config.yaml
hidden_size: 512
experts_per_token: 4
d_shared_expert: 192
n_empty_slots: 4
balance_loss: 0.0141
balance_bias: false
learning_rate: 0.00153
Below are experts of layer 4 (counted from 0) of a mixture-of-experts language model. Rows are named router (the router's row for the expert), gate (a neuron's input weights, with its number), up (a neuron's input weights, with its number) and show model dimensions 128-255. Each number is 128 + 24 x the weight over its row's rms, rounded and kept within 0 to 255. Numbers have three digits each.
After each expert's rows: a language model's description of what the expert responds to. This comes from a sample of Wikipedia text that the model never trained on.

# expert 26
router:152135117126135182104084158158129148151119113176142141139124169187163140158122133177092120143144154150137121142144111128116138161133136135129094151186148136140107104169133143141119132090109097105117165118139167170112120133131143141097114163108133118108126151112152135146136147145113096113103132149139105105140110137095110069097131108110070108098159091092106162159134130154089127123108
gate0:103079112153125135129129160138107132149059141086092087119122130135089131132154090140149103088112151133101132164124125157152136107135125117162088093127102114110134121136131113157152173153144115096137078082150110128090096135127102146117130137083113162143106191146116110080124133106089111109121084112118145140132157138139153177150110111109131170119094112141096117116125116113089160124135
up0:111119127102096129143101146183118120146088138125100144133137107134123112116112096121141118119146136130122146131130131163116130122072094140170128141151076125133122098164145132116131155109140105091137119118176146115122129136104166141141155151127131145166136147132109120126114099109136115101131107119129154129147166128147164143162139128149147122123085108121127150112128074102136096155129
gate1:103145116141152122133145134090118134089125121164064111122184141152139141117156138090138159136155127102155160081104106121173134117109142148104086116105084123110141145125126124108098126122096102152149124112131165134118142112110141114080095103137129144139136129102167118101124105127113109093152117139099159152156165124127113160147160150095146102182146172140145109126142136127163169139088
up1:180086129132112132121132104129115105085124148140111139138136132156150111129137137149138142136118168081148114111120122123170093107129099165128110171130144116164112109143149101076143138123122150144148126135115166127130126097119129154104190136119141121173109104122141118143093115099149105100126147164065103076084147119140103126099137103085108153168132138122109159162135118162172128130112
It responds to: First word of a new line, list item or table cell, especially infobox labels such as Born, Website, Coordinates, plus See, an.

# expert 29
router:099098121122092107109165147123135136129135111081142095116120095146124101153151150138111127139148113135142132117125134126146152122130101130091087110168134134124155132113083127161136157137123112091114087112162153126136107141142153109111104137166137146138130124131119090121120085135141142110117161139123149143120091121149133120122157123124151100137119079118096128149187082141155107126086
gate0:126101100100120148141114109142144110128092132111165114133125109136142107112143153112122116142087152132152104143107112125134137151117107095122155104146113075072123139072142119140168174173146125180124077148113095132126102131104117162127113111149109119077122126153126093135121137100091117115156085134121132123100168117108123142123160137154148126131185130157106169143117152138159122116135
up0:160136147124078135117106158146117120138099125095153137138113116111147126166132102170138116123136132112115149134149138117155090178105171106194121115143108126113145091159140124140124131117126133095099118137120097127063156121163155139117153148101140132112161177150152151140149158138115142127155150141154120157130132020109131118119132119133115090126114145103125090158114108111130126136140
gate1:135133135108161141154179179112108177087129117084149118144176117136117166137102130131122089148091076093119133136101071139175126133106106100110113104120112114139169122122144107098165126131111104072105158156141138108137141141114137104137118143152130123131128121134141138106125123124120166105137126125118108110162090134145155138153133158128138130128129092127120104172095102138131120134095
up1:114139112126133141162159170138064157123125155100149154143135130123107101164091115124149077112118084138140094135123109132140106085133143098137129112123141137179157167130127114166114105120134110126114113196143104164111116138119153120106096160119144115148117161141121135103129126153158137088157091114116142188161123162137120121161140110128136079149145121109111083112137109124103169130136
It responds to: Descriptive nouns and words in definitional lead sentences, such as American journalist, footballer, politician, located, marine gastropod mollusc.

# expert 11
router:104145133122107108117127127139142109128155100097114082094124119154108119159126119123096156139142141119125119149143128143151143135138143122095117144114144155135138133174136113109092128084148080151109140116175172131116141165118108147082122107162101138129127129111163141118130108188114109161120100147119128118122108127155119065107105123157114167157101066134062173146162099143095128093103
gate0:078153106133134145122126111151121126130144140046124169129115105165141143104082120149116126124140119147111103136116128085142157172103128140140122165121167118126100152092105142110149123140139130113134109140140151148112116078113140102115125123135118129120143148113122112149135129170169203128149115147107118120112133118136141048158086145127158114165128073092121133127090125171090129133110
up0:096149093104129095122144140180144133119147130091133139107103140135147094143127141118148130123128121116112122119112102129152148126132117135091076177125142136111114120112122099110161110144128139096105095152133195170118117097151167125139131102142141162130181228085173108163162126164137124119136099136098133116118138139143139131162120114163132100160134066095136134098111147150133138122101
gate1:116148107125145095147114154128138132126107073137117106147154118149135097114140114105127112146132122148084157156109134112137078132148120114196124109129121133151145113141144120126134109114140108135141140119119154150143141187120125121124121110130132124102148170120126128124196134155114162142150069108072116145143118174108096096121126103175120143161098115142101114103090108128167144146184
up1:107146147128118092112176109120126143092170094118133092211117132145102137131123145114149111156114129138133182097141154136123073108144121140176114103095144128131170065116158112099107097118118166113104142165166129127143105146141178105132150155169130160126142148143137128095124175133162174158106135135107142115148159152150145126163132109151136130129094147080116125114152140095120096114110
It responds to: Month names in dates, such as July, September, plus articles and commas before nouns in prose, tables and infobox dates.

# expert 13
router:145094091128142100134100152094166132123124125127111116146108156145109149118139179112108116080104131150111117118137122167122134145111109145126168126197104169132154129076126143148121110143119086109138118132125127133103154115158137115109164086111135126160129161131129148114157100151167156147103142147147143139141083166170137082133124109087146073165183112138098140109144164142118108114139
gate0:102150126141102078126142109119148156097130133121110147096086162105136174117101138071134111137149174118118102152124110125139115134170080136094119175164120112102094151128139111117152121103153116121106121144153108139158138090180161146154137088128116180134116120133131119141133149154162149147129109156133102153124110094126150097136135160138119109135133110128129125141115118146113150082146
up0:103104119085142112158144158131128153090156125125141141120155095148129123120146197137089129116122123110115132105114148129160114118096091165143097107113099122133142093126153134110147116123127149134108152113115142069130172097123123128156113107129122123093137090162145125096184107110175134149165162133145116158124125135175114074095127165136099086141130149167154069118125117118118138094117
gate1:102162148149139110045124130151135091129060117110120119103121151106097108118144103128151107114155132104136122143111145111141097137148095126157146127112147117101055225134124138132159117125177109114146129113162178128078104111126107136128141103150063097144132134085154126134082118126153117137145094094109180164134143116127144099077092079152134146168118087126150190131116118136105133076147
up1:097121131134115111083141137152140181093131121138094102111165127152126100110129140109103136149126142175146170137145137137120160168113155110131122118145110108110130146077104120109098122133148125140139139114141125114114118108115094134104107117146117120142120165129108107126117141130145114155171157132150158109158171105131108101129122137125093156146161114170101188180156110151103114053170
It responds to: Prepositions like in, of, from, at, during, between, especially "in" before years or events, e.g. "founded in 1946", "debut in".

# expert 8
router:138124111162144093113129099069136088097101094123203146146118126121139135150171136127141140115140094136108164107133157171151166137122101133095120146147058100108124102133114071131161150113135127102128136171141119130146138137125099175118121130077129141140124102108126114152109128167095139100136162136146113179131176107166122108121130100175113084112175111119113128126165149174093129089095
gate0:134127132137136156128137093100110097102150097135134162158106153146139140127148171124123098133154133177126075110123145135124099093127155135140138133144131178150159131108081124080139161139099128160102124117143116156187136154114152130139107148108132147177148141135121094102152138158125124126113147124135086114126106131132143136095130117127125112085133087118095183129137092125123103103129
up0:116114107143147081118145117142133117132087171113119131136134143121134082140101155098128085132131129134095095133157097126104112102154104074090126165114183125149108150102149177119086134143101159142153126151121149103102134111148122129118157123121122149155155124161135150130127152127088155099154108106107109113116118147129155131078141131165119143095149131173137161082092112122130115168127
gate1:150082112112147069127107153112097192114143096110123117125120136087116149154145134112124136131128173127168130158126111116150134085168133165119155113169094120117138122137132126130166133107140100124133115091130133139153105117102105125157106100155112131150115135124193158130170167132130119128145111132118121117130152097128139127143122163140143140122168129108113148162138149122102117095171
up1:122089143160111111113125109146166121132113135115147121133136114162102172130114106129124112159091099116075162107139099112108149130120147130143166107134145127131188118115105101156124105124137148135146100176127132152150143107148157122123199144110151133070151162180144088129114128176111131142126104095095120143157096101107184063177180157146126161159126124151108122178128130136138219157177
It responds to: Middle pieces of long or foreign words, plus table pipes, semicolon-line-break ends and forms of take, such as velop, Mir, took.

# expert 1
router:089154126174097106112119171100114137149138161068123142129133128141138145135151097147128113123101157135125153132146106121103153127160141104086120144186131147107062121185047115134130113135121139147127106115111116141162132143132119165113131154142150153131138137123173127121124106144157104138127120132128141134141132117113125126122121146103185127107154074145113154097144097170132120116116
gate0:103135171140160112107136149115117151125106154148183104120168093120116142154184140136149124160126170132137152075102134123126103117140120115092165164110122104107107123155098128150094164111155132126139145133114164123118163141108110151114162123164101150121095153132148122090163131122122060131139147163143096122136153131175164144084117137158134093163143126128163158132128063129071136106132
up0:108145102102107106144168086102131104149169114151070127100125180130133137079087089144114178125120120113126140133160128139129149143140139132157134098139094117165130141094154150119143103104156097113117124138122121177156089122130136146122108132116100132113103095122104131201111148154124139117073116097155148086155126134113096093142142122144092117130126161125107121132145187127144110178132
gate1:152107139143154146129128106123126132086120142137118114124130158152105157188161151094181114134106110090091075146117115129152151123137151131075142125116105145119094173146123139111107103114121150141114104126149160164169141103186110126113132102141103104151121144127119112102135123130159156103113129170101139146152098124089097155158121168105152131124179111131114162135119104199134129075146
up1:148112122097160124124119081117147135089118118144092089108139177139128128161154151133163089095127112092132113172101106096128131129136156114083119109138127125126091159152131155091126126095102136124126117105157170164147115153182089105099127119145093128177122106098149146098136118133150139130152117193133121153135113107093125137161124149102159120126132142116163151135155113162164131097100
It responds to: Common and proper head nouns after the, a, his or 's, naming entities such as team, album, station, Party, League, cabin.

# expert 15
router:121115117145123141137119184103186114154127120125104143139115138146123137158142180114165122127182096130109130112111120160125153125139189133106149140183152154088134137152145153133130167156114088118116090157115141144125148122170097165089134115087135113136129133117142145146144100136137145114090106140154143121157110095116141109128107134132078143123138133103133139105140131164148139115104
gate0:091139131145130122099120153160135143125130083163147133101135122123119133150144084142107138152119134108146170120068144145131112132131118134133087130142108115152147116152097126114136104110144095147112119127144149106086113147189123099119112059115110125129162135172137132145167093125103144085140146153139139150141127107178126114112130114115135106118097109129078128105195125156129148090089
up0:139123156099106159136153118131114098099141151085120112125162114124131161155113146155098054171122146136119140092107120126140113112165118145111132113095139101098085078113120120161117122093073106126171189130151152099119081072135111157121166120110095124087095132120115112121116098118119087118129130110143110129111136140148185142112135155170146101145110117130174118085133128125145068164132
gate1:119150126178127181155128124113094128102160145145123164117128175129133159171120105127099138154125082124155121129131096146159112125112137110099112153139108151139085117090127056147114135095170106150130117144106127101150195129171124130089135123154144113134141108127153112136138128188118125115136110157129152106129114166103107127117131159083145109126139104135092112119168103151180174124100
up1:096104127153170172147149109116128166085088100104110116075137131135118157168084104166113134147121127112125119127153139153154123152105131162121131098069121083147116126114164087106102138104112138092148118152107150150147168138117125131160130135142149139138160116142120063130120174108114130107135072149131100080131135132124127166096130129150124184110141147138131081099105050089137126132186
It responds to: Prepositions and linking words such as of, for, by, from, during, between, against, and verbs like helped or supported before objects.

# expert 20
router:120135139164092095129151167127166130106107108112114104124130106153118114096190136116148122134108078128132107148137119132135132088115156132108143141144090125131135106147149124159122134174140145134146106108140136105131117145145124113144167150124124171096122139130141125104114111197096110129143083178138165093172128160110160170140128118131124137158138098141092093152126108151100138102118
gate0:130134162152135167141166157079130135130077153120121139115099116147145134101111076130093136116100112146104088151157168148101143104138106117137159165119128118136113095154134134122107126154116136131099122110120129149159137134187113135071129201118137160132145128087179155124133103112097163151127094120148097118182157134137157170142145098078112105113124114107133186139136143089113134122103
up0:112124130158139163112120194145117109100097137120133134074076108137151122155121136062112146163144123124107104175092084121139100119128089141114108124126157110133064095094115157137145150157139114121171134096148108107121138135143083110130129139112117141175139094112121161101099134094156149124139193144158161132126135105112155104151165124106134112094088127107142129116134110075157148142117
gate1:116096110106099136123137098167049106127104101132104151070167107125144096110144129108104133131128129108144136148120094178111145098142083098153093115142109130132136180124125130093092110118153157095177117169120155141135105086129164150164102122148152120138128127090158149131102097122107140111150164171155127137139104130095143135104153133153137097140162155187144138120118111122195107134106
up1:113144143131116169160160163129159134133133163130115113120132092110098126124146104154080098129133152142101161114138126170118087202110137140139123091147124126128117148149157118140173164117138097149112128105176127069144109161126153113102133123155143146108178092154143151142107136120116113147121190121137122149174164098118118167145133123128144145152113115133131116151167124122144079098130
It responds to: Digits and numbers in tables and lists, plus nouns and language names in technical or infobox text, such as Greek, law, Body.

# expert 12
router:124105115125104079110119122085130118126084061102139082157130133138155125149146151153125110128112067129146137136143108111109157173099115097120155164116105134138154121075142134113111133140104140103142130143094146115124128110129124108122164123111144122103153127131122176140125100138117164152158110150146133110144129113131166127118150161108143113170146102147123124142137136146141140075128
gate0:110112128105143130104121153137113127155139107116139155108115161125147116125150169135135098119131096103097123145111090127136132092127117103151102089093110117118111161115142123155131103136074130072127115161126188153158142123117122118156144148102137099090121172094115150158135155108116152171114116124116139114132138134143190107177162119130117106165093101116139088109126113149151143130118
up0:125163098136097138110152103107096104106099133135130156129160127144112140179118077117151137127122138103117122106127165128189170142152124098100170168094096106132117130096159127117127173096149106139144103131113117120147128130123171159085119146164101115179149151136151111121112170103141113127167150121147111183140147160077065159088134146182171117095136141101130121131124152105096128149121
gate1:175151142128148130126183146147156125126162122099145153124151158128154112131161131095111116118104116181141090101139123115095126117097065111124117146130136186133129075137184122159145163161148132155136139113137141144128126121149144157149127129115132116129133155139118105085166127152167146105199143161114111145108128127154142103121127110110111088142123129177115147151092149187133168111095
up1:125109137143123104159111138111119140118101112130142122132096121119138124123199090079118147174138098118131164102113142175138134110106135124105102132122128122130156097141094066121153136114101134114160148124142115129170134085146096146133089095120177164098106181117115115121128122150110129132147098158112138136131182178138136112179130100133136122133113208162143119126128148139139137132127
It responds to: Plural or content nouns and single digits right after a preposition, such as yards, habitats, wins, decades, birds, individuals.

# expert 18
router:119078095116115136111130183106124095138100111093090080118143174119169135126140132106132145102103109106172120127110102142107165141140115094103110166141120114119112174160121122158154137128152120145128109137152146144153141154128119120115142132118145089118137094110139146135127107141101169141139088132128138111126108127162110104107130136112085135143162111112102128150124131152099129120127
gate0:141161087174141134159102121120139102143141192109135120167138158144131198159140132126131179099137167143107134169139125134124114144123092140118152167131083140111156167098128145119138134117094115141117113135120140135169149119143125101119144116126115109138146129139120125158147152148124139150149116111143165164109137121149116052134125138107154147145148103123152122161159132147085140052145
up0:123101163082117114116102161115119126129184130132125131097084097102128129134127099143151113124142120129151110108145102124146173126122159112131124100141136134114172107132169137145108143140122109112151142167120163114145114143127143125076118104140168164151077139142130129105092137114092127106125150126144120099177132122103112133138127103106178123154165151112139124131125102146130109168145
gate1:126089104125116161135147155127110107108148092080143085146101165134145147123146107077132123136135103117093164163129098107122110161143132136093178161151173153137144183118089095149138156155094120111165097112113177167169155094122118112132117135116185121085148152109137137144130118165113125130097115124139137137126124156141177141125171138072109112155151126116113125127119173129113104112138
up1:094105128116091155133110120132112170158163119130145154102120126119138159126125118183130148094141124118095144152116123128143109113147145126105188133171156155102172165114118145148114099137070132121147078125114155203137107080138170105126099109108122083125148115124174129176097092144139172121120103131136116145128147153166150141152172148102108080158095113119165101119128134167120153104129
It responds to: Sentence-final periods, that and but clauses, row-starting table pipes, and minute and degree marks inside coordinates.

# expert 22
router:121131095171124119109127154116117157138178119131104128140141097149112136115153156152117150080165165138121111116115077109077136135133079089111166163105092090122112100166130130141086164101123107140140112136127125110179151158145120140126139131126187139122114191105133124093129165116156146143114114122131146122148121094164127089090133145156151117101110112155118135144167114124186130137091
gate0:172106085125108150120136136127089136120137137163082113120139102114133192108151118114169150100119107124100146115123088112115106124114117090131101157149134116164113146133115109118140133126084120121148160157162187135118078108110167108092146146104124101161139104102143145114110113142116161077109142139108093134087134138123107129087155103125121120143145170139143096165161148170096118133126
up0:153128147139084167132148101142162090120119149165125095101124108126096115111140113115159127100184100095123132073114106139156108086107153118155106112160130149153111164096105150129112117131113104176119094120140135118104096160133149108097099155143095176169128113122134125051150135084094133097134090115119084162157108088155122115184128134147174135158189154164144118189201086127107124126137
gate1:104091106142156111144119154152132132158076066101171099120151124138136147096125137139122109110110135133123110132154099161147146082161123106134157093128102191115129140088163142159111131161119098107102145133107163167154140172126147173145180118125104129116127094104157169123141089111116125145189106097173148142129126137115172137127137114130085103143146124128138126164127102161106169111115
up1:133097108126156095154117154163172160125103115107146123150124121131126113079133127108132129114120110128113144142141080131104114101172112106138195119136127182081119124110179148141145095155148108144129113121135131167119171179126139151158119127116069121108129112108128161117080136139094117119152148138187149123131096149127117151178148109104053161147116110125127119146125127113125146126127
It responds to: Paragraph breaks, heading markers (==, ===), opening quotes, hyphens and dashes in scores like 11–12–1, and mid-word name pieces.

# expert 16
router:116117113147100105142113177125140106151120112105118132164125161191143147142140155181175135117117074110132118100176103122113142120149143122109140121155122097131174122116170126115118137140104138138133139110090163125113141137176150162108173128119130121127145188121149122138145091161116159112185112085091150135115119099126142085152140131084117134127171071167123094112150111136163156108162
gate0:130111101104178124069107129143118119127108131135146121142152140123111115127096149110173103096138173103114124145150092154164110142105114156109148137112122149139158110130115111152125100155114110100155116159098148140099127142134114059121126123127128090129131077145121165153100084134084155156097146114150128122126164142162092108165126108131085100140090142135092134155117099147141131138151
up0:092161160111149108121137145157125105161104099138063130167141134149116129098092140068145132154120108125106145135124127123070154134159119120129122155126096147066121127111151101144129157097107150149110155139125123137166163130139139150161154108110152150125146151118156129110144145146136121135117110167144195074104153050134161141125120165147119153175131093142169104136121141144124144136112
gate1:083108117154078104125161174107130143140113099074117110162160115125131118149123141142146110126119099148114143153159106122120171132141105152140121089123066139128127110106144109156128150116115110112140137142130118122101089096176133158136136098114128140122152143112148116148090099189092145112141117099150123102139130075120191118130122087064097156104114124119141147144106124121118085078109
up1:121113107114118128117140119157136136148113116098097130148168149096145092086117142145142103102114169132042133182144103143114164125115079147150104116126127116118124096154144134145118114132129132111109152126125116148133137141127128137121123147143133142100121128135098129128139123135096124136151139160095136065147130130120136143127114118118094175140090088179072118160115143154136150119129
It responds to: Content verbs and word-final pieces of verbs in narrative, such as released, held, moved, returned, develop, receiving, for-go.

# expert 30
router:178141074139107101127141168152130151140105089096149125145091151134170146168131147147124121099116071122098126127152100148119131131127144101105150153128144106143148163142124139119136135097121152128096171172128160126134120133130156149092155131109147110131127129095072162123114115157106128151096112092117124141114103115148131107102166163114134150077111102121124088124145118164130122089124
gate0:159119085106080131122157145166113122131086132103142125130145107120157117116148100121114132106103053121126135130102122159187127097118121133134099135117102142193128136114111166135149179099121117111150097115118121150148099152061126082117124134145083133128128097104127162120112074125130102140162134144103130089106110163100121129145135152119106120158140128123101152107116132124126139123133
up0:109123171139149120116129134105130104167162141147107110143106150127103141152129109099129145152080125119132113135130133119101165154164146145114168091151179110099154140135187111124117098102096115123156151143154123126133112128137109127150133174138127183104112140135137151074119137107129094142121138112151150154170094078134159118116099138175135130128104139165109193156098080132117137141122
gate1:161109051069116121102141099110121126144142136125116130128177144126162137177121112147143130117154130121133140120123145126116153150118090121121131163132166113156117137139062112116137208123096112094148101126122130149095144149068099154101094150138121159140170124127142074125073122115139083126136123124183097106119105129105140136109159113123143158119124108101137141133127109105136111133100
up1:135177103146144109141138128127138115129157108126142123135143112127132134138153090095113135131111116155143149147138133132146113113156174099138094087155113112145159137100124132153142126129141103121147096098133146119141121137132118119130158138119138078121136174092125147128147117120082121126104085148132128170121049137114123105113110159140123139040160123125109132156142163136118100125152
It responds to: Commas, periods, and, closing quote-comma, and table pipes after scores or ranks in tennis and record tables.

# expert 23
router:106113149136093134096118138148084146117097129079161127128079134157166167122122190140122094105131145146115081135129087139100138142115124106113101164118132111104116127112117182157158130087106109134108125141115153101115101138164181139082177107139108111125137133142110118145165113157142131142153141102134164120167163099098147102127103134135130122101090109105126107132145100183140179102129
gate0:096138136107115144109122127108119071153122106100127182176129104092130112111145132088110073124150112123108129158108103104102136103123169094141132159142115140117168127081124150075125095128062169145146156144077133093146194107149098098139147125132131136129122140138132147060138115179140126149143131149100154138150157116125175124171125159129179131142140107097130105093114108147161133104148
up0:093129137107085125140146172079153147134121102125098103134082129113150107152127116040119173160138148128125118112122120143122167103103148153123102121151115128116121154192108137155113159151125152129142123114145149078177135155147107145118076127123137148085119175080141069144112106153119090165127168098162120103141126147138189119121150121149128081103155065093109094151149121131126129128125
gate1:126109150114135149145138179133098092109115112084128148153136153138166117091110143167130125110159121116134101106146097133115151127140150118128108167177122151154121086133101151102126136104074133100122125127128095176107127118129125118172155094093153145145071181127138116123144145157137092132129141118148114135086115059126161146145095121122137150156131112122120104115127108160150110177137
up1:162133133143168148098126140167107106100136153152115110104145133124149119139120078146115129132145113135133129066138096110138104199126147128107114157145117169100157116100120147106108166141106132126087116153140152224131154154116095170143137142138107104140115129090148119166069126152139117128090091183113153097175120095082151122148132142168087138143161192173083123145124132112097132127148
It responds to: Possessive 's and its, their, forms of be such as was, are, and connectives like or, and, of in running prose.

# expert 0
router:170101079118109129114127144084170150101140090081156119112157096149112150165125113131143133127148118162164092089144135109144131135162141135099145159158124133122144135141140162135120160116152097142116134097144193113168080110163135139065150139114131121140094113136141143121131106165130132151166125107139172119138116150095138106098087141101085093096123096151100103106169106155101201104156
gate0:123114145110115131138133132095125153124073156119168101151138121126145112163137122109131130111111131141115116111140139099132146123128149113127118127153077153090126113143143155152138137135136185140130156136111127141107138136138123124118160128116120085115118150135086132102149163148122092097115156184141137104126136087134108114107139132123177152153152124138150063113105120174140139091097
up0:118153159121172139101057129115139120164098158133147143135144121120143104116145135138146090118108139119106144182151125133136151138099117116155117133122069121104108116136149138146150089134146117180101163118088102096114125116154132118175150100144105149115111134143111128117128134096153125121108096121141162128147133095095163148166116117171140165142149092159123131186131105177170114127117
gate1:100120102145156133160075125151158144157131112071098080110124099128124165105118149160128128090068161143135116193116137136151094142120123159150128079171151160094154117153166106177155121162131099125142129138116153121104147117090089139095126097130105080068100157143098156155110093144144157138121083115141104148114094117145059155119098122104120113128122064129103144143158110105132131110157
up1:120119120163129106134125096107135143131166118146130180101133117121143166165097123104148151123138153122137145125129159122128158117166148125136067120073159136107106138119070143119124128163171128143120127157144103098153121123149137123140137084168128132112155106133146152116155114139130182158120165133140103105128127144159125106145116141116108124106136117070112162148104119150104131118108
It responds to: Finite verbs, auxiliaries and adverbs right after a subject, such as was, is, were, had, currently, taught, began.

# expert 9
router:139113073122132089143106154127137100107149092096149127114157142142123125166154158121164132134112110109149151107114103113169166113149101127105130098145101124133128112132128119136113137146136125139126106124126168121100074125120161125109145127124133104071097121171139130108162079134150184098169164119099168125115119158145129100122137150087099112135099115098100129153114119159140120120107
gate0:129130128111088135152122153150104112116131154094098133108157087162143144144106144117087078120147159124141128106155141131110138146135116154091128108146095133100133115112080116170092142122111150139092087090130116122075147082171156128160096126113108149122124096147147135079139081106136141100195128141100169161143180142205132130092150105114120089106117105147121102124120093154110143106109
up0:121133108140103161103124138095150137129138148120132149163116129136123128099128131096120111102111154107063172143177114153121129125100128136141108138094110138158073152124156124154103127148142142127134136144148142146142130115113169151153123129101170140110160127099078135125162140174137113131143101177160138125138163106158136128122123162148144091174100157125128113134102141159154137103115
gate1:129149183104145097140113184118135122120123116154174158243105170111144088118151094146089135120089139111098131116117107134121116130133164139128170105112140115162156124130154161090149125170131134121125166141092132168185158142141127073137124121135148145119143150101112132097108138148086132128128127128110123136118144138156091120146113116116083133129087100159128152139117088075147137114163
up1:171097154142114113113127153122129152134121114172181105150119108127155059064138128128139139153064126153137110109114130141083101098129116120133139111133130144187178118129177085126165143134115167138147143123123102124144176116125108146133106147102183140123123152105140142139125128133104124133126133141078113145140110150099054113124066137103126130121154133173122169126117089111119122109150
It responds to: Century-and-decade year prefixes such as 200, 199, 194 before the final digit, paragraph-ending periods, and mid-word adjective or prefix pieces.

# expert 5
router:107097089162117137154130129156144146142115095152139157110134131164167163171157148142117142139153126104133115116139109149154160121099145089099127166087102115128160119119074164109118152133130087130117135142152149138166140162162128160079116133105103132143111123172150096130146152141149128138109111141088132074160149161124132144118139136161154128118138111159080114113195079125148114140115
gate0:149115150082141175170127149181140104153115145075125170153128128120150084091119143110110152078121108165157085119116140139142090127144152109135125137113139152149122132156106132187151142143154161138147137096134145142099126127144119104084119128145097144130108102148155140116128138119140114142135106130121128139130108164146176109099099109132133139155117104145127095105155099127113152109186
up0:138095091148118097165157145129132135128150118129113094121129126087100092155182152149128151147103093128124137090155152118092111103131138102097134111147100117111140133126125115129123147109095099127126113076121168134133104095140152133109122114124150156106103115127102137141152086109130115114140149141086113120125099139104125104082082136077139119118128161120136153155139149129106163137089
gate1:116141130125089121107130119117125147098115082141067126101119137171113152130113122089118168149186158150115132119154147122154150116097127123166103101092118092086109096148092123155127100119113144121149136162109141142115098146139134155066128109140126151116167139126165129097167150116087142086184145112154128161183126107139155092137117128156143113120128131093153102105129078153104152131116
up1:091118115150140113139106117113135126148164098169090140107101116149129171102131164142141130143141109114182108101111141123114140104135088158103074159114134129136143100141129119133114121114146135138110129110142159096126097135146143172097183121153086080138136118122122141109213097164147134101122126133126142155145081130148109094157133109139065099131131103165121142088142090111117172107138
It responds to: Articles, conjunctions and prepositions inside running text or names, including foreign ones, such as the, and, with, du, les, por.

# expert 10
router:127096118153128140136117126111117115145118116088141111122091123146147151145150159155128138142115175099102119134160105115117119128121138106095111101172156175105131119180120118135111149159117149150114084117142136125143198134117136171126128127094066150121119162116149137125138100150111171139140115064091153134086117095105125165123132157091123139124099076137098073120121129132119128077125
gate0:109101138162123113088118142126157117118100133157149150137121139160167175109085162122151122096147132099124115148132134115117147138091099096131139067133100153105164134126131141139121111126109130119146194140172141136159140145119109137146133127117140138138148063138123128165121134068112124144129077115119130140097133136134105152110106116165146142118113108139110109128116120137131139119109
up0:130122096118130161131112149090150134147162086095088088158082133137134118109131084126146073102174095112163114136117111118123119119120136128133130140131112088139155101100150161136143135135099119125160154165116111130110125141102109121145131106123124176123153147108111149131156154118116160146137146076106147101142135132152078117106074148127104118129175134123116142135144114089140134132152
gate1:135132147127110166106111132142138138151131115144114123084085126157115150089159085124140132133108117180124137123142109151105087151153180134136124161117123144085125112123166160151086116156064133060155143122132119155145145130147165161130131116121072122078155113122194144118125063168138082119140160125145141119170171125129137128138127123107108103113100137092096118148145156128102144064120
up1:117078138131101158120137129081173161106095131103155125125102102161137118135097135129155143094124104128141118104129147108117094147173110105177104111139106123111138143120135128149151096116114163090147142120154112118137133139133140136171107096073125129108129104151135133147181124130111092153152120127171113131126154130071110134152126102129134116088143139075130099091135132134144168122150
It responds to: Digit pieces inside years, IDs, ISBNs, coordinates and counts (201, 000, 978), plus million, this, these, TV.

# expert 27
router:137172081106133096105142150098131106133130101131155134144124124152131166157115107162110149124128132138123143091141130133137136149134121120121099165112136132134068091112071122162170142111178141156173134116142122116119144142116126161119133105115168144120103124128164158123094151151120089129129124131167127083176139127169104098088110105147118137101167076132081140096157127149102130097131
gate0:112118117141132116131147155103113115109144099151165095124119105129156143126132146134147134151113094157148102081157122132142157135112110144140113177146119134140128118162123120164097115123143113147121133146117153147138115136133134141125116152126165103162098180130066119116110131118162119128101145142109146077128119141122148122124113135141157147157202119196116128136122152140111122129144
up0:068113117135158112133107106162129097104132141127144122125144116127164112102117128124163106158075103131159125096142158133141163075110089145150116113134136137146104106135127125157143142123145113118116166184087156111148109103129139159135126129155148086180089142129092117137145136118137077100120159144125123133123095137149118146127099143153138115132154145161113127126091132126096105133167
gate1:115092120161165159133119076154165139127117157121127145142152131101154112133136123174123126109128176136129114127096122165123094135098108132109151090115149174113141097144147163115152164147120112166147137134127121154106126136128108106105112105128162095178142186113091133154105091169157116112125138127125090158125083137096108130124138111122097110137129148061133146153144142131156164138133
up1:076121095141168132123148129173130138123144111104201137126110128102168094156150134124104156099157128091135114140097127111142122151103096180157144138152181155117112143188114095142115106090159173141103084144103154132139135104122123094126134119135110093162110136074106148150130161115143121122145154100092118136117093130162106124156092102134108134150075137102096103115122139127137144138151
It responds to: Last digits of years, dates and scores, such as 2009 or 5–2, plus nouns after the, such as south, century.

# expert 31
router:086128125143102113160134178113156115162144144113168109117112163103149126128127145109105101132163161116142132157132114144156138121142137123137177141170108143107140188129132117152132155125088154129119138119140122108109111134156118133106149124146086096122077076121090122112096154122109104115120152099147165140165156167101142100116101132148092133161127114107133156083117102137074137139146
gate0:116157104180141135123101147111144126125163119101115126122130126132120127148156111092103131168144153074145199152141109170148158101147127163133133148184095142133121152131068107170088147118087076124120102162150116118113113166106119116166154103122126132087164088118105105117124104174157124148113169125134151149122125107097142157112130154181160128125126123125127099080127147117164126138158
up0:109177160155125162127131100142124114152176131138126117082136098140114137125158112134132155181179107107139143092130116136130150111126145119087111071103091120135136155124107153150112171161092111090105134124140135146173096156138135081096178089123132114141110127105146137133126114129095174154118137160131127104127111154137134134119092157122097113109130165144095122107142130123126106148136
gate1:094108150137157100082157123117129150105126108121076143096163140148104135124144133159144098084132091144168138160137130139141197085164078165129158134155139120119138108132148115089140074168148128179143152113159168167107145137123104106090164128134106108146141147116123091131145078137114148099133085118115094113094109142114090111150141133092135135113078092152085155139144150130126138065126
up1:147148133133114093114105081141160146099130141129160124139163120117091110140129135172135159132116105181120068118170154100162087161123142116082142120145128141130124111110119115152075114165138092161128108127134114101122164123216132141098140127143172103110130151152148161125101141124162119092138115143077094114147098103154120106130148097129131133150177144133146108149149128111165098112093
It responds to: Tokens after line breaks or colons in infoboxes, taxoboxes, discographies and coordinates, such as N/W directions, dates, field values, and digits.